From a checkpoint of a small mixture-of-experts model trained on Wikipedia: 12.3M parameters, a sigmoid router.
Below are experts of layer 4 (counted from 0) of a mixture-of-experts language model. Rows are named gate (a neuron's input weights, with its number), up (a neuron's input weights, with its number), down (a neuron's output weights, with its number) and show model dimensions 0-127. Each number is 128 + 32 x the weight over its row's rms, rounded and kept within 0 to 255. Numbers have three digits each.
Before each expert's rows: "comes before" lists some tokens at least twice as common just after its tokens as in all text. This comes from a sample of Wikipedia text that the model never trained on. Tokens count by the router's weight.

# expert 26
comes before: ", ", "ed ", ". ", "s ", "ing ", "s"
gate0:144144172125138103120129117150098169146154064109145107126130082089139189112119149081125109123149107217162119145131138146146107108118165150122145186104052146182077143131115137090074152126170097137107118050184101133178106148070146145157126134089143156170108141111081117073099086143173148160138135118129126047101132132114111132130118185067146144142113152114139149133086054122061105062137
up0:147111148126146153110143153082132124103138093113095088100054155114103133088132097111110084127133117151185131107160155066208156120114142101063147147078166070149094101102108114124094124128112136164133103153114161139099120169066106173161131126147116148125233141154119153196148118158073086049132119147161143121134173184137134136153096121071131120154149108096070118125135097104170078133185
down0:101095093145129099140129156161098127142132196093150115183059154130146115134187113097158058143105117118090094165112144153102181143116148089152092182100081132074127131090144173153106170145142142148038134114204150166168135127109087096112060137111105129117108083169147147071135047144118123144110132168098142123137090134149191118084139129144118134180118160146175145113138100133061121151164
gate1:115141145120171132142144146156098097087079137106130141121129070140137071120208155096133149138141163196150136130120100144120103135156187143198121148158131123058054189112128059164127141119150084132140147092196134111054093161156155142148157125130125091087120095145088101105131076148046097132109083123134122104136103111157145098175150099125064129099182119162100146184129114167129155144100
up1:193102160124133172127063168136131158101163128147142131149137130168146060147133112087129130178157148142107079141144108132153202085147148108146114166161189139106174096087158106160115135043165056180096169078178131135169117167094158071166145123144143069082090106153080076142148145158119079137165126094150138089155150129154165082115156087118110118138095092153134132096104102103116111110114
down1:155112137120150143112092140178109172102141145166149109128137114105159179145086214170086213131115174153141110114134115094106068107101120100139114119137040133201119144132087120174167180134152135138113099166067065110151121111169152143100097140110074083183113147100090099115113140096059148122179143143108152116199102159148066122132066136111147139140128145160117138155129144152161080125128
gate2:088167160102120112169140095121099114103153154135132124144118082125156099119154072104059120197137198207132131131093097173141117115145098145121127180096064145097110119152110175146125136108136130105135128132184159147094148199143103151173090167160128180115089106183125128142109165177124126109102167109192114126138138140154124086076109104118060081131150161054081133124199109149115095140077
up2:095118104098140132120100118151168078100160174148096196139139141178135080092148162110132147199104127136100141149155148129122157115165153149145076144061059108111120103128125129201119178122143125084092194172119115117108094126105130140091183154116068125119060103218121136154125104145094072131095099163154174107165140078127097168200106138140134130133113094110150095100119177086157150153157
down2:107058146164133134143121096151108150094108203148112144121129107107121132168061103118126113125121116071133092140067145145173129107152103195112152162121086145111121115187126135172132177120149119121078177126170170133045151167047129163071116087181162119174107182140119124110090143143069111119155151153128105112155145126130153122107131097130073171213148120140143143041108128130125093128111
gate3:146157141145109102181078147128123143102193101096104131113112134075117155093164129137118114100140096131140115119114145170149111164089139168076226126135150156130159164131123099185114144139142073109081163167139127129170144183112124159106108096126132138196102149081123059078129109218121126160125127176071154079084127161130104123172150188145111120173186125117112111149059117079148157134085
up3:135096107141059130150182118152114149116115137186178104141117177130057099158157139106119106119111118128101110191161103105077133182182108197151117119147095093120133164194153089147174096068129145178143145110189115119162162100095123154124124101124124148116112089148131065129086147164141173178126145115102142164165075141182140137062132131102150144097131080113125079061122117063128075126137
down3:128114159132127130158117167130159086153140137154109125115163142143128120104116130106130004156112148161154151095136102196182165100082186107146111150122080162145119082100121196123192126136120096118081105068117152139147187169104076138142140148119071161145139115071127082128141124074140144040151116155099089134074141126132145198101077117192074126149132144122139113126115141103165140131151
gate4:099182111168161161117162138156119106132143092172133138136097176155177125036128119120100135081202182112221156115139087182100128158104138157121130160135138097138098139104098124139087171103105128184105127093118152076101113085127091084117107098160125163142134133101066125099143151072109133105126151124115150097037109150168206107119097132087114127130114098092082093115059122139158107133108
up4:169117111131141165172121191166122112143124137110063100084105149112102118131121100097087107112163142136155149135121138111142155191060184145117205123151113104128113105124138111128113165148077150083119148205152092136162132152116108074115127059109116142134118166124146165170149151070207178138106114122185170123128054148117153189080129102145111097105054156105142146125101156073114186134133
down4:159140117157152117114148091171083127095115148077097169152064138058156159113146169120064123136128098113105193177168115081127157133127121137104113115110121146142068145108107116119131163221068208188145094096117140104121134147160155127125099133091124123141103072147110146154125083088133148081114150193154133102085178092145178154157184053115140119146134103106128091133181132157132098167120

# expert 29
comes before: ", ", ". ", ": ", "\n", ".", "'"
gate2:096126156205147147146078101110130138082139119122171140135138110139077085101130092170135132202051178090132091120090156101082124144113094162107108120132120121099086131121136115101179144151087121162178085196121140099127119106134182100092064114097144172203104186071096106158157112129104124078159185121083099108088101139156123174145151071124133132148112104127114117098176106176147176140127
up2:102127143118131123146124155140161142084137100126120144139086163050111101144168154108210082138122133109124156167138050089131108087113143096121181201122105181093148075092079149189121172146111137101139153132181163112055173111110112138138122102111134161112098091163162162133120131158173115122080050144119123114150145105092160135098116127122142120136204078123137113180122154177095109209129
down2:127142085136156131153127122136126145142134128162114090106092144163114114135118138139161000107124156095122192101165127128202122122110123133132153115160176097110131184112122146112143112161113190113103154122141197135125127115106140116119128121145110126083110083137096160158111185131160131100122150145125124102140139141120143145161103136127114154125164131122115076096126121095088084100124
gate3:177163143100140191173150100082161126166144147104106134172137097143131120119141117125112100091113144153116108112136120093137159131141145127129119141089115141090126120129098144197057164116078118153097039082139100135174087089088090119092146203168154059128167141205079113091142104124122106110167107130166164137137150081080161161104085142105131146128086164109091077115060138110115127207148
up3:092132156147113096129133193137122160147137122143088096159185135112116134089126082111086130087094120098115119066117155153133158075128067094154062054152168132155098121128064128167122168183090167088147104097118173137078201125111107163108135111149147052180184120129129104141123157117139150097123137188137132163176142104145111161139097127108117152196144157181138149090099144158076109164174
down3:125098112092129136130106112165089141210120165110157202151140070061123114074128231144094245121141135140076094128071153161074169138122140126153099133136192128122143126104105108155157125136118102117108121114105072179095107132075122172147111153108151167147117125156102138165107145104150142118176112087108125160089052158151141115099154125120127112130105149153096128139135075165126175145133
gate4:160202145136140167094086153056165055117144092208117133150160100136179149096134122114100154160070137147105135150144086071093077149134113092120124140082193157102154144129124123181159154143114138148106096152139170124153089114070109120154068143111126158135132087104122158155100138094081170134107130137137107132124155139113133209104137066089155105189142142162112149166136139194114105193149
up4:109104135111091135143151187061096055112149134087067165089161090182138164125110129165113117149130098151126095127094098206149099127150196091079061100146125109136168141115134117098119106128128104099160166104100178086127158048133054134173175124150087121103153118150158141110134092073102191140144134120134096133133120090138130145114137116169126161117067141175153126184107169110186144143146
down4:051154078177166118192162120163097133175117120094169126149086137120131142166081102116158129128069124146184155134074107127112135126096114110170095170131130171129159169092148088103094116140101079193144108150095108153153135106070138107118110140142159096174155100143129135131108132155124151117098115031144071084211114155124094140153153133153171175126108169110125195119116116125062103083151
gate5:175117147093127146153194137141177170080074093087090139185106122165154180140110137137092123092119103120144107094148154171123112111121104170173103140147134097102167109131126057143142143105161144127095150118126107136187084079105118077098120089187124113112133126099126080125102177172158167131132120086182152163106143077128094161167167102141140185149139153120111092067169176150111048153058
up5:168169167172137091098094084121138094109149199164081102109157124146156090098123134074126155141073137104084150160105108121098175131161150070127168177107122057166083127123105201070112092132095067151134098147132177162158128205159145177130096063094133137184136122138125172148092101105126138147164126176123105112160149156151091157125126121099138177153116121112139128156114109140143163052153
down5:170128123138088114150187132142130101076099126131112113098180170141160082070139110150131022131075123085146081209149103097171130124161113174160168168119190124095126099110153113138100131137100154114154167124132189173182153142107129100143128160118098097127105041156134134106140099138177113133097119108164097162074142124121105089111188149169077132143141050125118136163109137086107127098139
gate6:145178161134084127106144103099096106104107106119070118142198112152168144092133177074126143154154106060131111139161143126076117143100153088121131135052108090148128115135162171075133127123123190101141144094109104141109152159086095123103112134136165097151182106109073133140065084119121150152150173115165068124124087144103108194207136125141092131107106140078167166194174117201138094135161
up6:143141087176130126137174114182135132150162140157180130167140162099137113056157160100182129109138140167100137131156152098132129123169124152078144185099161125104114156070154133075173165101134171104188094154051126124062179091099114108116168091119175157123109130151115176078112098120131094177141154124134143057116119128135113115167134106155175106147164135040165136109169110087111177085157
down6:093147170131142144157089105124055154121120085091178129091135148110103168129176098155100137085149168058152112124137140190082149100147125132099100145120040105133098139115067116125156097121112094109152129107180182122091155118134112143097108154155102151161118160088241162059129146157159144063136167131132151076129141122117130130124194122133118131124146210116103171120175114158116141103155

# expert 25
comes before: "of ", "in ", "and ", "to ", "for ", "with "
gate2:113111091106136102136109176108176154090167111146169115152178142192173108103106121160080105113144176143132097132121165070078192154143084120166093122117087133162088142117172133135106139090123139104163153178145130073125151196122086031123173177113129119122146110129183095063133150134155076106115104132193167098121103111041118092125141127103162128079116110140170118130092139109108125092154
up2:127088096110112126082089165080117192153124155128167124054165094127107191147197120101091130120153113092063168134148110205136159145117090159113083138116137058138145103144114111183108138136201125086128118139174132144171142115134094092147091085145146094106131084120180124159141117110184118138092143112127156171161121095154123090204192169126118161142105111174126107170134071094157134133145
down2:100125200143148146140126126126155122073102103133123136115075095076142070139134113143105065142154169140072186094121162157162162053107138152103170127157138187102152115157105156161091104095084156161163125122059063093091103132126190188068134071134110084137181122114119086124187150111114112185140082115115145101116108174101176157138136128104141124178109157142147141132117135158119122073152
gate3:086066117123165095088086201090113127167135158104065132092150130137110141164142158139104091165133121173128159136115173208103132103090152098156101129075098081091139078126184079149099120110130115122172164171164140129141191129144135161179118115119119191093152102160095117131117142163143102142093131129132114159203160094118103090098122102073136144039107147121198152130127127127092172134158
up3:190128109123124079148094143125132116191090064146154127107060119120075161152152165121112086164081123086121133084137139150128143111079128135171078115117093152143142115143097125154125123124131105081137157054135103127066129200112109126136054140095070099150179173165096133125116154185080069190112104093151101091115138131168111144119054181108162139163094148101145144085103095161122147131142
down3:135140133121142166121156123144124120133142169188159156106079083182130117119118130132159117118181189105085063125133074127154105143114098156126129125119065131177160122202101162134096148088116110116065074150114168100159133138067151118113143115123121103094154125174147129131125154176085090170123066105137076092084121156081155109076122137109149192205078110133165123145187101180061141131110
gate4:128108109106044089136095038189111199153172143148179147124129108135125153095147085172091157125150138147080111126126151069136138057078142170132161142055116129128151113092124144110136143055137140188094154096148156128114122137107136147171129105097106120126092154070103099136120156133115100158105084083083167125080094140100174102116140107110155190159180082087126166105177146126108117140128
up4:128115138127165168147083155087090176167147109163156136148115115087126145121134092105109131157165110143142100130055196092102124095145209162092055158155140110138134121114166101169099109139134151178125146113092099133083105144082125067153152075112121107174158122084117130138137126168152126149102077118023132121168122150079129074140177120131074131211091130124110152120146135150066131179132
down4:072056117137137147086123139167062196118123093152171175128094176105098129156129076174120072111175083136160103143105106135140083135145077117103124131168090120174135191188181088144134158081141130108106127164135124122090151098110103093151128103175135128144129157141098053133136158154082119140126131108090160114145115152106144160096136085140130108135190133059081202151132145111084143187151
gate5:130154153146171152179131130079111188139085136102175131139145132133078118111143070101092163153172155132115093123107124106095135083175174139092124118132130179135130141016088134156146150124194119137158134025132123135142157156137118103149109079115103123097094141106134119124114153132131186134065062131142102129120150155058140136106112140111150180131187169185142087138055148128073126144102
up5:143113116134133084127108132094111132167182076115166153144144114160169156170164141130131094177116189134076098117090158054140148104127113092106152117121135088112097164139133156046114150165115115117170149150113117154064089144149067098124154141114144110211102108099144102151133170110143133164169153114136097111122093159133135162135085158055165145137081122108158202120109132162118188026153
down5:112125142124092168126138137138069106142105140135152110135159116120125120123133166150143207102102094141166125139202104165158046093143093086125136141094161151106118093124140122089096114120058061167114095169099097128171197065126144184106108157146143136130158141168170082171160118123111123061167131104139196115086175108132172204122142124131128117083062126086145105102108131110135181149157
gate6:130138103156179132135112120116117109142136166148138122129194110169160085154116127123123154132082130153201168141184129089083115100196158147086106121131129119114089138095144091131175112158085042099137091129114149185124090174091091163142124163143102159154182186107089121149128116108144044174150159153154141154120164160138150119144124164148168140061156208193115095090097128128147134084091
up6:116125143130084125171162155108091083083137077142095125112111166085165148092122142113121124148116130098119147043128089136177184085113128093138113085077116181061181161182098142128119173118100137209183173066197147129106119180139073119107155127152163132122183149153139077112137113153078133154146140198085145139165143114120115160142150095124138102146100118085160144117087132104133086121173
down6:060077096174160136149100119149132160158119170106121138122096142155099124135165171089147153149206155124069128108137100105128146141114120145154146146168170136080117137127154161146068131089138108093081157143091106162083121125136163134104163043158120098165112144133105132128036126156150166162118174134141027075194080120137127119062097114111151139114166090131175124134117123189148133115104